Below are experts of layer 5 (counted from 0) of a mixture-of-experts language model. Rows are named router (the router's row for the expert), gate (a neuron's input weights, with its number), up (a neuron's input weights, with its number) and show model dimensions 64-127. Each number is 128 + 32 x the weight over its row's rms, rounded and kept within 0 to 255. Numbers have three digits each.
Before each expert's rows: a language model's description of what the expert responds to. This comes from a sample of Wikipedia text that the model never trained on.

# expert 8
It responds to: Table cells and time openers. Pipe separators and scores in sports stat tables, plus the, of, and temporal clause openers like before, After, When, Following.
router:135150144094103152135151096092166106140119134155144137096153097134113098131110132094166128230120172121055166136161096145092154105133097105132090104173131128123131091210090135115118123161137106
gate7:133101099096135129170140090159102145132126146180095083092168101151123136070148096141114123211046150128107162179191065139161113148111117084110137138136118144129143134153101126119157055072078069
up7:169117129192132136142094124116131105079128111078150163124139116094138113154143119096134072134130149062141080128135168165073126141132083127154147158169175130116111105104046067101218145168132129
gate8:161133167140101119145083082159162136094157094187070099102177152161163135119094184107161141181127080116112119128180157174127106147147202133137139154172067124131087130183104133064087130135187157
up8:198142119143206150067178143117088163149113127129139187135142106144159085168121102144155077128095154189081127104091108137090129167109104126110098094129151149155156088098092104147126129149154156
gate9:163121102107104123073147152082129160135085122124132105096121064161109129163081082102149163106162068091159144109136120175070146134115188060147114142082102070163117115117109146144118057095155132
up9:128131084122125125096101204170173122118133142118078056103099113090121163115165108133094155181115100071116169129127109061136142096179101113123069144191205148150137183104176122183144085102124150
gate10:111175117228138130180111098062180107148169037104096130133122080108115118143127136094155125140118099135099169133150088145091153077147093154156116042133130085098116137105187152136097169053174123
up10:133154104137126119074140101131130184138167191100149163121100119153136096090131147120109119128113158140107094125123177162153078093123091103122124151118081108105070154129059148142138140170188160
gate11:138118080070149084151087128122101094090157140100124094138152134083139215110129143252181099116117090148122110124126090135117152091141116124108129100140196129118116163149142119103129092125082108
up11:161102157090115127089094179201131138103189147144170086164076136157088090136075088161146210074063130080173083090058105145153134129122048127131130164133155094131109093148168140126147118120129121
gate12:161164115106115159143138051141189070114136156126104125081104122120096080108113165133226209148111138131118162105125156100063091127116125078144104131103102103134146080117131193167118066112119127
up12:113127127149166136075118126126198145186161106118108182131069162108118111185089132172163149187057137182131108165083165082133112107124143108109081137101097134227115116143135122138114106131042091
gate13:112131088097057139144130099147096110095160123110159105090146057153167103132119144149125111113099171138106170131134142091107184186094098123130130161188101071144116120166109096135068141108100157
up13:131138134137073097099145178136129153035116104134156150145159132162120128119163131114128143155132158168125112111129129117142121093126122145131160130106134135141173116091118104126089184097114184
gate14:144161174164086097110117118117133140181081195134157100097142081166088146161171145069093107137114122120108147152152176135150181112115036089148121138167132184103112140131116169179138158129122105
up14:133138070149134111148087138173144083162090142140145122154125174116170112125148146237154088110093098197119142210100120097082161113110139121083110178121144113086133118114112134118123086141166131
gate15:181114150159102160096129092126201085124088085099198126170083133127157210115123129155136174080101115088122142118185132136080189128148145141143061109117124167156171114158155162120129187149137095
up15:133096103163070157111172106086141188107107093083175101071155177081128147094084070083132126178143079115159146094141164091194146081141083129100102093140149114130108074082092110120158108110107131
gate16:114124172093092076143152178148145133145202143117113169096141125145130097118081173163083056122149057128117182114121186136164157091133137103108108117199145096106106129195129156124150117110128122
up16:146156149150106132123170127119126160097134176057158101074108079102111089151202172138108150141204082132130120137099122120107097169166149175097159115205228105125178140138067131124122117115163088
gate17:158124131145111135116114107107172083108189177124143101146159110126074116121131100120057136191099196082128136123155117159169132105138121144122129146160147186136162142138096164133192102109205083
up17:160126145086128158172126160130166058146115093168199176150084124117122147091103113135095137132086151135146181138169126163173184093095126109129137119114148186128108109165223157164149068110156089
gate18:106078167087059166144180115111133112071153106144137108099145122127123150129140134094109109141161189144091138183110060159129119151105140066169088130173117124146127143186084141182147116139159073
up18:190143105091206099103159142109101085063162088150109087154180178085107148141109114125138131134116164132114157123064100166145072160137092144138140140135140164128178143135134116160152115160116182
gate19:157099164129000107140137108110150139070173113085170128099120138172079126089140165112150072130106093106145130123151097128141122070196151136096123152130161162159117174144131141075133133114156173
up19:151138068154172119097156163073139136153107079132112108197129101102054179145110133142162181120105140108104129091146186141089128105138118096116128131156108158123138150131184222134155102107074111
gate20:085099183108177131145145163097139118094187093115093108132101193121091132151073135176137114169087166137102154143139099164133123099106178107093115054109134101159127152145154127162134133098120076
up20:130139162175154149106114107103073164131102155157116107109157163102117044128167180131122183111123131087127107138145185149146119142106094164168165136173111137077117174143148059166163146111135152
gate21:141152125127103133070167117114106130131073018148100149104115109064067130161088137124091168138156152103099139093162114187085111077187095126152128128139174097125137119167084140159184134134073134
up21:166155138082163148041135137093124109122098084076074083136121125170109192132124102224096149139132133099112141171097140088134090110074127096134145108094160119133171146190152065157132091152098111
gate22:118129113112171075132150067144115067171129108157132115127099111107099099155120130075120127162088094140140144094154140145123112187152169172145127084168145083155140136149166169131145122175104167
up22:146098148086100085137081138104144190129173157157083138123131137096128124151083119091136146093106092098061171082118118117139151141104165082146096191148169127122100115091151163133062166104099159

# expert 1
It responds to: Mid-word Latinate fragments. Word pieces inside longer words, often Latin-derived stems and suffixes, as in subdi-vi-ded, exped-ition, Mol-ec-ular, enc-lo-sed.
router:121113151108100122146152085103111111122125102152095138077057083153122106114101104130147126191176118106088106118158139167122182125196142153138135083149169135137140128187079153123144097140125151
gate10:163148116147093068120156105099119184121145049175149156137141064076119166192101146143199133163147095126130096137126116104104149128148147155154121091115173109131175115147154131121127110148168154
up10:078133139053149146105094133074120204174091169107127126121077143134111123150072156090072118132120108143136137070114163166090119120128076105141150163120070132147075155137125112220088089133194197
gate11:122104134095094027092106107102121088101144117094113145133112064085120119107087127155130122135124097100102133078125148181086142107174129127130163058158170114104114083122151120119162181183134171
up11:189136119114147113096164132180060112070160152110203077138143092131141149124102101138113131091101162097138133074091113137094183120174129146121121090104122117109106113124194117071078116216159135
gate12:137158134132122172092095112122107140099196147174096131087117054115137126144141136163179211151072165143096158115164136155157120134104106056152162214131144105111191128166104122124110165027133116
up12:090144130107195107120130112123172109200176089133096138155091100084132145171102123138138125168088162156128133160122121145183131110113208176147095160144133086152104146127097145121104110118082093
gate13:143128121133119100107146134145108137143156121125157084163102103180176135142127142064168121052156160088101104118111143143160168151160159114134104084163116133183183124151125132099167117103060182
up13:091121136137108129095125144109074145097088085099169131156132113132124094114126149111058170076174141169153134165137146149137149130113123163157112090165094050148135041135111140109113174161143189
gate14:150130186186154120114097110092075185174135136118108127156132086191074113154094129129165090098201117115121160096110157126170122131124056132139087164213137085064109114162080121124173171140116086
up14:104096088110117100114127180158147100167105113188132120129122129140066102093147138097100086146131114133119175130140160172116090102109150125066141185159132128154132122096143165094153146146116165
gate15:144104111146102121068214123107172151127149082069163147123131109113132127103126118154204217134176088120122129103097163105113248140139172129137069123085119115116137142154097150131141210099122188
up15:140130082088074144075158100093092125094092098096123147146098139121101164107108105127095155182199117124122153056128109078094156116131099178146135124138115150136104109058090116149151137095097138
gate16:087159163133172093108157099119122110153141098111125155105142108105125093113112163169100105153161155105102155117100139136165109086107116081119162112166132120154130155124072160141108131157099154
up16:133147166122201110164109111150130107133178160081154124158121143137113120112165205112093111123167078137123136107089163109108015149146100125129128061132142101085144076156170134134085121130095138
gate17:113146139193072143126054072083108117100143134152152125048166131128113178107116118101130164140129192143135067119134094134162159096165176162116102057134134167085191151131119103147149188110142094
up17:069123100117145151151154136170140108192139127141186124123159090139133109131117122120152102109121100148165166246162124122119156163068152127122134088126161160141126114139139112172176044081169107
gate18:123124200066083138157157071106127140159151121143158090133127097139103086139169099103082151135113183085131094130168111168129125080121170180124123090180073179173154101133158172172147084147105107
up18:195138100085110087077183149114153077106181144134101117128176128119124114101181072126139159100117145065149126102100102129112100101136135159128121087156144146152179077088187095163115100138115135
gate19:160145113078036060091149103133148177107147129071120108091101109180100164153106143149141109099153141115146130130122105158116131109189137134130136154136133124116090203123120124088097063128172176
up19:131143085093164123124098158144154134197090130119147095169114144084070122134117151157146167171114136149123152089151171104134136152095149123142085122153139095136124167138164210113110159116059092
gate20:135131085128123040139139137155109114112145204184125122155145178148116071088104149126105134085105159049155139164156103166200082137125168181109131145166126134134104160142120147137132167096090132
up20:097193129174096143058043117112151145178094136142098112117115167116110058091113168165171160113108185100108095183153151096107153096109094150125143135150123115080063136103107108158110132127091099
gate21:178143108175138110067107078141109101099110095100118126132131103071109151093123136161152127133105072155155131117188123121107145098168185155181085114097133104139148151194124159132148125101159180
up21:133077149108118139121148111129121185133151068115043120135139071122140114151118097142094070137167100104091115207092117081133135143099133147104154105098136123114126115159118122155160089157097123
gate22:111127126103117064119202070183063095115187150138127130102112150106139114088088123128126156157071092169107143122112145140100119181124098166152147161131160123107148147151140174089147066187086104
up22:191120208124133146140129170129074132117176141129142083090135143080146171138100082122157155101189103104114146085080107077121097147174121124120145105139167121170149120076114172119067107137109170
gate23:176171133116088132102136086077093137097149133144080105122099097062153144085096110085131165185046127157078109103187129131129132108177145160155164149131137105117134072137138168166110138091109145
up23:119106121116118054178203163192108067140143144161138125130115104088142137126117135133170130142172105185146096125115136143158123112135152122112098102126103100117129156125163161155171121099116105
gate24:101159116152145202132131112119127131108138129192144111174144077112160127129164143123090133082172145114099171050164115163155124116119094092148171137104156114126105172167112139149207114138065149
up24:121111044133159140082130155144133182057047052152121146147120077128130072160100146079135037144131128151122110156142134149102152135104137160168113132130127107117142198103158197130098212134185123
gate25:155109047124124087157120146091137171095091078145135128109120083119134121120143171171175146154171149164045114152080149109103127178166153077194127048158124166126117192132118142178166090094082117
up25:169142151128132148150139080103160177105148073129117093127101195192123070118146125129161121148093127158110127167140131124047154146126107065137124113109110083089120138120115100177134144167151108

# expert 6
It responds to: Mid-word fragments. Middle and ending syllables inside longer words, often verb participles, such as repl-eni-shed, ed-ited, unincorp-ora-ted, qu-ali-fiers.
router:157123141131115142119101126178186140114118082160077109099084100167079077147067118177159112164212120113065111156166148147133172111122129109150092126116136077129153140184147158133172104136102133
gate0:158116122164107145121115109141091114072120169143104138085103162125136088127117169177172104131137108074084089190157124158096124133153159087122123092094126129165094172135094077137158036059119131
up0:146141139138167105163165124092084162178097147132157075159118156139137157183090063151126113117164100103108131143095121138216114130160140172143135116134152133189094130122156156145162151181124117
gate1:171129140115093144132164156138140031086150116142098149090107094114112158134092138088163214136138196076084156099130144107131104085128124132164145181109186077160084101135181137182149134120113162
up1:156158119103142133123136146185148110153137161115128131129117153196128194135207146060116138120143119170126103096170113139085169085174171169129121056116146177133168104092123146154167173163138148
gate2:104105124144146109087151139134197094193204088133124126124126086183129120133117141100149140163081133109123123161108091118155147103120115199126134122081116147085076091142158197170138168095149091
up2:135125076128141138081136096070127146150093076174165136102127142164105103113118128126130116207095141210123126146151078121212072151072108115134091109116142170181113091131157194160103149100148117
gate3:143127146129107161171174108121202161130145146118107116127138071169072119147098070211200140132112113147107125143171128110174108116062151125094138154123098146139118148136157101156199060164124098
up3:153180137177100114067161179168196148101086099116128129113133130125063151169141136155153097157149160141126151154111143118121101106119067111137100097078142141153076165174099149108066104071122152
gate4:135110152116119162172119148141112191126107118113069122158181105133082079163100090103155100094158121148078142143098186090085130145120080088096104145138172066169160112117156157159132104084095114
up4:113111109143117156165173186125070128187122103089169169199117148091104170127166163126115138162140117123178065113150099110146107135132095141125137144105178200153032136151113121125174074130051128
gate5:113119161059099070120106134099107154174102063111132160092093123096109122136067136120131148098117154087123043172154104155124123121137163122166153134072073111132146177153101178118130132134164114
up5:127104176212085104090127124105146116124180085084148120155128138133115152059141099099102155095189139176120151102080146118097089136162114121127119182139157132116130140149144122127113081125066120
gate6:129162204168082113146127122128143126152175061167125144113171109120104136115198144115104116174135126093102140142124133147111163122131144055131122130166103101050128101073117094179125148129073169
up6:204137096096072119168154163163095123151069119097160110138088100145134197097138172105129146153133164108119064128127077199103098094132207095154118122163084184154138123122137137125125115102147136
gate7:120167115146139085150109120103094174107126098168090086107170106177142123183150117201105170196129106179146105166148080122186185125161108145131118118177121120162166096121141108109147150088065129
up7:104162137138127178118131090206151135147180147106129165125160125126182141174176114097139071134062133114111102128102139164175128148134137140123167124147150125108126097178057156087178149124146105
gate8:155152149145178162194114139117088127159151066134082077078137177125118150174120120112149157145170099170125173165166131161162105091130142139150145134145152124159154099192121152119102181153105048
up8:200152127040112127115140179112093177067102141118151197139136102132133152106152155062072104143115103191146136128112100128090154154200125193141126131117130134075106125116153121132104163108110147
gate9:138126117080079171133190125131053150155109115107137101105090101141098135145118165131102162095186082143110096082168149124122155120140130125178157096125123163175155165148116132163150068089072125
up9:211074107050144080095086111117113130137103128131082159125149135163131137141152185123103154135150077156155166148095138172141101141141156180114111122123145190124110118055035105147141115137093112
gate10:137146130140105156079095148067185139183140081083135171131140104102111151176104128107164080132135147101117111141113123141106139109133135140104109089096116126174127171203132149145133055141135130
up10:136137136077053140122137108077111175062110173093151165152069141125119132123072144114084096161071104178087093088137187127145081120130080080137149188136124145097158093100142152186148126100205177
gate11:148123114141108126129079129140124043112126137132134097119166138104107082136057102107139121067128125070099172135123151153139158099184108133150117099170162068158128114127228084109121131174114119
up11:092105081135178065105136138136127186088144126177151113124107121100117131108066160099058132105069109090173129152154161153156136090169087058103160166146130163114154101163114162095104143074117073
gate12:191146128088150155109119109140165139107132185157083136098139070097111140138119159149172192093152127154073129099137133137171100115097182125156103115076117049165157148164143148172105148114073130
up12:150170153119143089095115119099169138174115113173077101112126140104102127133107119140129128150112189116160096115130126151152127086115142123111044114160134176121067141120121177085066082127139101
gate13:093139140138060135113133168113129163165112104120143119081092082133115164084109161073132114089121144082105114126152144152130169125146122132120123166111104111139136129164170077108172098156084181
up13:133176122119117068126158146100075146106115137118110182124199165206101108146151118123071107115116142129143188129182134145084135140146130136134150133126131144168151147163089131115109157100093172
gate14:057145157176082073140140080134081094195113145121112129144149094163035144189084136168132119160140193088104167045163149140120122119086092081117067120167167078113115070165146166151155083135094147
up14:144117108121108128080122107179119167108035142133149128161118137128126068106139177180104135133070106151129098131095115082145088121104115084111132140109150109139131116125125191140133191132156148
gate15:135162139183089148101171170144208138134122083127138110150094088128105109095101160148158168118149118085111142128111165156081158071131170102150101144107116132110137138134111111136147187115110159
up15:134126120119104143086136087097118142143103088081142135142118124060125128087109171157085108178155143153096157077137166115140183099123094186149098143155158130149055049118113110113152177141130221